config = dict(
    n_layer=8,
    d_model=320,
    n_experts=80,
    experts_per_token=4,
    d_expert=64,
    d_shared_expert=128,
    activation='swiglu',
    moe_layers=[1, 2, 3, 4, 5, 6, 7],
    router_score='sigmoid',
    normalize_top_k=True,
    routed_scale=2.0,
    balance_loss=0.00543,
    balance_bias=False,
    init_std_router=0.0214,
    lr_router=0.000358,
    vocab_size=32768,
    norm='rmsnorm',
    norm_eps=1e-05,
    tie_embeddings=False,
    optimizer='soap_variant',
    lr=0.00284,
    beta1=0.95,
    beta2=0.99,
    grad_clip=1.0,
    batch_tokens=32768,
    seq_len=1024,
    train_tokens=339800000,
    steps=10370,
    dataset='wikipedia_en',
)
Below are experts of layer 2 (counted from 0) of a mixture-of-experts language model. Rows are named router (the router's row for the expert), gate (a neuron's input weights, with its number), up (a neuron's input weights, with its number) and show model dimensions 0-39. Each number is 128 + 32 x the weight over its row's rms, rounded and kept within 0 to 255. Numbers have three digits each.
Before each expert's rows: "comes after" lists some tokens at least twice as common just before its tokens as in all text. This comes from a sample of Wikipedia text that the model never trained on. Tokens count by the router's weight.

# expert 12
comes after: " ", "1", " December", " New", " is", " May"
router:137065118140121090096131176112178186095150110117080164105124119182160147202105067138149101121097143165163130149207137156
gate0:141137138218155134082096100120124092154176146152153162165108108147120116159162117145087062107171162102105210166110163120
up0:154149119134117124154118056159157117073072165148169105118091141096120193102106182126128073121146065126189118112159157108
gate1:099129066142196116074134044154107145112105105175112101107122145171151072128123148200108128150042138109089183134155092137
up1:095148177120071175154135138113152121085118139132100184104182151173137129122145117122157181154154178148157086167128137115
gate2:153127139116072031102117106139169143078136127141087123087093144160145104196100092134202132166154146151218103140136118156
up2:073162119160160138143102164082117137161159139196167212075141090114126162126160127148097091151111134159100096145168115138
gate3:082113145089144138140134201087158128071142132121093093147102074180125189126095155127109161105101073151125129124071067122
up3:180147059115172168140149115151124096138167113120135112097145117179161182131163117194135140138138101140117114161142120124
gate4:179153144137122102064107153108141190128142123131205208128138129131148164105104123109086172081131194062191132213127133181
up4:136123140151131106127125102170115097080126116152104150140096135145136111106105169124131175140106120169101137135101180182
gate5:142109163157090118124109054108182132141112123156081130139154148094112092141099093165167122103050134148199184118160140153
up5:106145082143106116114156106108141162115137147127091099189149121138116193202088130131166116121075086144142132144137156153
gate6:120121186150087160066110207125144081098125130103134063162150151119098118172133128204123073111121152141159166120148149143
up6:135135082099214142074032169108107161116166089132135165099106074172076105120141095146170106109170201139084084140056154181
gate7:117145095124127118147147126126139164077072137121058088140141179115149084154117189088129170144118097125157105135130095192
up7:101144103162110107100172176197151136062107132118139104158117163092095128178110134148122104145155125181212122139141136159
gate8:134163101132155129148138085110174087085204154147097154180160102136130184145148105170101167146119119127167149105106101124
up8:122126130124118161164156173147070151182083141066104115114155106124138089037091134125118080132152085120173097155120100124
gate9:193112087131127068195098109144092101150133133140092128113092187157208119128117080212128119168148129182162117113156179111
up9:130138117104161128148061110139066117136162125143081154134149108121144143136138082162061057131118095134045081132000122094
gate10:185119113163176087067134077162198152086083163167139112166144157095102117091110116095164153126164129106153104126136069181
up10:072141128166055091162160146128113064155090105149155083113133065113108117123101123127203145135150074186126118127114100110
gate11:131139148167065161115076135125122111101099095228103194130082118137101105082162130135121132106167165129238138146076119106
up11:079140135151106126109152124114144125129133138104137173086124159188137084130125154130051135120110139107162157155149169145
gate12:154082153103141125155148130129155134125113139113141220123129155135121118158148142129165094143087178165142107168106101120
up12:123113155132112136132186112178127181119154128140082194166107197115107097094121149136117044180092156152151151145082204138
gate13:127083113146127116118129128138121086139139170137125130149136134168168136145130166117126140097159095133131125125132141141
up13:118083090145114143152143111118153109173175131137131071148170144162107144142106106109155148127170171141159105158110091084
gate14:154119162193085121102148153139133118149121103201123145152105123150157161147105163170126059096139102120073135179118119124
up14:147166165129073125115141145154130102176136081138087086165129201114148130099140125178115126127120153140112099116204113147
gate15:164101118182146163116122079082110107079094103133108138119139109133104171134146124171158058129116108114101077118182087161
up15:165071123121162135112075152086114120135105125176120097129099129105140166137128145192180083122167155087085129131165096144
gate16:115148136157188144096154127179123121131108164143128151140148130106143144101114113112128150106149146144102109107097096123
up16:109120126191185086125120139135109121091100105112053080100111134068141126065149182129060178119153164119182100172091092108
gate17:139126122148105085116100153128140083090158147085122152159130147152105168137134135130137130156169135197116116209109106128
up17:169114163118155092073077154177138133198131075167148125179104098097130119107106150167215144085144161133131107128117148111
gate18:097100101132137088112177084179076099105163158169120161116166068091121119168124147137102140089100055155133146098152137168
up18:104157152194178069175124180093159131129120096092155114131152144080139115123133150146139167080136109093175188097087110112
gate19:145119103106122136216121142100141169078086099120126109120076160099064138126090109126167129131078097088172133124144150124
up19:160103137116080136178157166098156134175147131117125176079178141125177155130162140094119221167160117093158128061111084119
gate20:129143144174177163155076116113160154050072121141147075134157167159105133115103155076112121108144112186168155133197109127
up20:115070137151146150063089163146097182137072101150137161149087125109079075102130131172125182081158077107157102174130157104
gate21:123117122112100085118143079087171158127153079088126110167131179200107138143130075150168113143132134104113134108139128184
up21:153162178094146136112131117141131110155097145128139133132165079105124131096108123075180075129072144152161149131123096152
gate22:131063126190066105065101174120150131118107128095106109061120187128113151144143114223159160085174169185160096149072123139
up22:173111120144093149095124139133124178178137164137094094123124132161155120166152126120196161117158188141114096153123123122
gate23:160214111139097140084123111081164188117150133185126094059142123109106082172135077153134091093136155114142174139082113179
up23:119179089129127128084097182151138135157117129146126101147032163146211106108051114084095116121162073162147127036141090126
gate24:125115082129174142138099084182104093145116135095177116129133114168148171097127094123163163137106114078075177126150140149
up24:126137111123133143079138170128123135136196152160117117098116151101045150097127144151123110103126135114067086159139087121
gate25:112113122106164161077085057088103146125168108180083081153162054147174146108164084107125073114109145138129120182171177162
up25:152150118077141106021106106129178168110115165144132126148090073139156177114117067175055156144140129146039137097104137102
gate26:088099106121098138109117098117104118133081173149117131130089167087154088151147135130092120081146154166123196121133071142
up26:122118121101133152175193129096149113087185111096073116134144141136097158189147104128164089153148135122147111123108188159
gate27:133113149135113148144125140188132112184173134146134186086157119113097103129071146163129133106146123170129091146148132130
up27:063115119174173180155058134148150110104102085095131122111114112201075161137173120095094098132102130110108125140186160150
gate28:149121134119126130157085175169192160184109182139040136061133176147200132189106132123092163173124086111124149085143110141
up28:136213084112171143094142100119135151124115139125107085088208087093091114107157118134151108146138124143120093088088126093
gate29:185123100145139172120214098104101112103163108175119182108182132161136120103133190149152149084121122126168139138078128187
up29:169140093050157112138133143139169142073133172111115154065167078189120166114067106136167112078135084095087120124133145126
gate30:117090116172063142097142174193169106098134091143136116134174137158121157161099128149145155136152118174102143162125088198
up30:147127131161065139167157115212127143093157113160096163156147139122144182158115121144151167183134127151152113164141104166
gate31:144125172159158122071141085093101177139138117105127149170126083173118155084121137152144106158120102103148118185118203140
up31:052147115117150140140102085140138120062123126120104179115124143094112130182150169089100121138118115128146175158170087084
gate32:109150169123061123159139120123149155088158151103188149107121090089187091108159107155157103153140173123146148078142059125
up32:124105112123077151106160127173118115177090120101143197142153167106135125111177117109073137190177183170117124170095090128
gate33:136175163094109103142089133173126108148119127079128145111128045108135163113141131110148132154112126131147148091168125144
up33:165141076145143156156138124148144090089077100138119157182135232117116140131135138128201178108156162124118100074097120082
gate34:132124153094181127154196132164111152086102095138097164100108147147119093171096134111162099123072127081113123173152114163
up34:140181181119163169143137120119140155123111115127213093138113192136180126138092108126165072127111111129109160147219132185
gate35:102085196192164158164136115150139101180134061102080118088116158122088156098128171094068140085143183089167151135147080138
up35:108143107145151095088104156099070084115126145134126115147089182113097076138154125126155128113173102101083125088133110152
gate36:183126123136136091102126132125091132145158121105090151084223062179096128144052136149147092141131146115136148140082116117
up36:108132106131119098092138127116122162107151096123145100103140171112119101114123133079158173159132123160095105107102067137
gate37:125158104066140193106104137152086116125138110095124153044188146158100206103176145060134165096175122143135064117091094096
up37:108111092096148119191143109173078160198118131151128143159110213115074151114185150133131155130107155122122183149139122134
gate38:163130052109138171124078110133138127106180110074133149022107104144137148172117104116105179099149072109103103152124085094
up38:118138117136152191119100139158137162139086153156081108143126169128096114138070178091143077175120133170107172133163148111
gate39:178146112120097093075072150128117162091097129125118119093120127091123071121151112166145157119117118163068166157174134125
up39:123134120153106124125077154152197140127125093115124126142117168199112106128134108180105113068126144097110132144092145157
gate40:052107139123124153147117125154085187065090119102111051121110144113111135100122110150189110111131080118111085147159157119
up40:194189174119070059123145161202125127134144144133117132153128115125145156158086109112110127173142174145137146096121104100
gate41:120137121115166140090128138123169112150158098120105160099148100118098159107130066146084099142063178164069193079162145124
up41:180115155121169177105106146102107133086147169161130094068092130176162131138129147187094109137183130123127064127083112128
gate42:093171057067143159159162160095093105094127122181103108123110062142124139141113084098168129094107159099129122137107110127
up42:098116166127198093158139143112176174121147128155153115115109104150138111135098127154088120147100164181108122081095139098
gate43:155178185156143131209096111126156147147176165111138087104146131115136133120117164122156147100125088122115115105145136169
up43:114183124084080118151091087146125196042203168151073096134150143159155138140158126076132153088071109123125068145139122149
gate44:099127125145095143107109057125092123103165116124154149118081097179141100116142065140124098124102157129155122148128111135
up44:121118166132209107108163156109154137113186072064121160198127110125102175121137110122107116097141137137119099144106166141
gate45:108148139197071147121157097071078114088073112169154192060096173157112143156141127079141119175069158124149088148183088183
up45:074091174126141119134076168129154147174164129114124130201112107143126065168082078147152166128165151133142137083073135088
gate46:134098105162186086156121127081164157168135187149158123151090111127133082169135101064131162128108124118130134063153084127
up46:151183095121105137187142138121028086117111147166116116139143048127110136106035104144160137136129117159161099155134182110
gate47:155162097107157115074104136174133093116168112071089154139121166104113113129115159185182124152109108109131137162128131159
up47:096096064126210199145179107144112095104146155176194142125101136216140093123117137149092065136128148149094079083115151159
gate48:141101070154173093133184152133129129095117110141123087099144123207140132094078147127131101112135159135090081166129079151
up48:137125106140147174139148087128087156156144132122062139133135173135107141138167149070131117149131089118151078073138155134
gate49:082091129144152150138047163169120128155128109178147102144146140110203170118091139167136117145115162104193130154124113146
up49:154103123148109179140152088129118131094134074122152110149165052116141078110094143178138077196135096127137180144144141153
gate50:174146107067163184108124142134155134110098074143120160119141152121168152110184149145126094058140075117098137150115166143
up50:153133175135145091136166089198163156133073154078140058121106132194142202141114104174170083049094165079105111080121102141
gate51:110112068069137125092177135187109066125140120091093126160097169149123140149099087161144098119077088130082105152133164154
up51:068133112073181164067120126125133138087164135125116165190119165122126195166089089138132111144122163120111121170173173172
gate52:146156207109111134109104113091068148105126134104124144063117072111136112105081129137141164156128137115109095141176088184
up52:106099117156177149144148100111131165104166121187172085118126138174156097133099141118139121187119121114096162126151114105
gate53:127174110145086088123150130121128135099144120081065173141106068170192140114104132148087104135131130105167178171167138138
up53:142141131120169116100151151092098061062086140145123168158126144131098092152069089101102179086191115185056102124150132114
gate54:153126218149114112136117172074115170166144145126130111113148143159138146101116120105198108108146191141139091149136147161
up54:083106067084122147181108091168119052111148133185146128116136122115138109113081142164110178093146101127127108092100100136
gate55:102074107103161146176120162137106144081117105080166147161135159140126170144105089126099112110090108165147109131173065151
up55:105087134157148132127168119161143042150156125139195092158135181076124154119161120122112171174093130102108091118177147084
gate56:137142145159173136146096096140148139102097094071076141130142125202203149119177129154147093132102123116104103127159147126
up56:118100109158128151121098080143137121097092125121137132115167125138150108139121121156110108143067183164092101147155104098
gate57:191133084143182152113120155129114136066148136172079143102137112079154133130138118054132102077147129110111054128113115173
up57:142103105105130112125095157142109162166088124083065106155120111122158131176111049086115135108101091133145129134084176072
gate58:142177096090133147179155119140105157126105094209124124112163204137104124169097132093137092150135121159160115203113119135
up58:116127113067111171110040144151157118128132099102080136131119119111115100129101148096141080126129121083108176093113144124
gate59:148121131185108092135110118106125113122148181123129147151152108149146115165076139105193068102132137120115140149193132181
up59:178133115210100158166100127165133114126086164156117164181164108162093097128113173147172104098158119131077134129115136165
gate60:137112155102140159156120135108149128089083124130095103113165169163136147149093084121117142086106219162142095199202086156
up60:192157087118127126093073114148049087166140143110164157124076128075114048079118160132096139181107072063067157093044184128
gate61:093080108138132087113126137142144140101112072131150099110134190146119100097161092114082172132129189101131099208149150135
up61:121139144105075085133189132181130149165145153155102141150175151151106129100120114166120142135135076068194087120156136173
gate62:117143100170133147180088090104160168100113120072110111131135134113156147165130114137171142062109162152156150128125130156
up62:101158130096207138135108143112140153062157131053075112091140120120158196188149145116127104113071103150160102123139150149
gate63:136143091170158137122122134140101089086180142149157087132172131152160136127112148140161147112156090136124075136132187156
up63:139116078161056111142191079071173093104171069129124119139158074103167112163073177155178135129143137130128171092126100153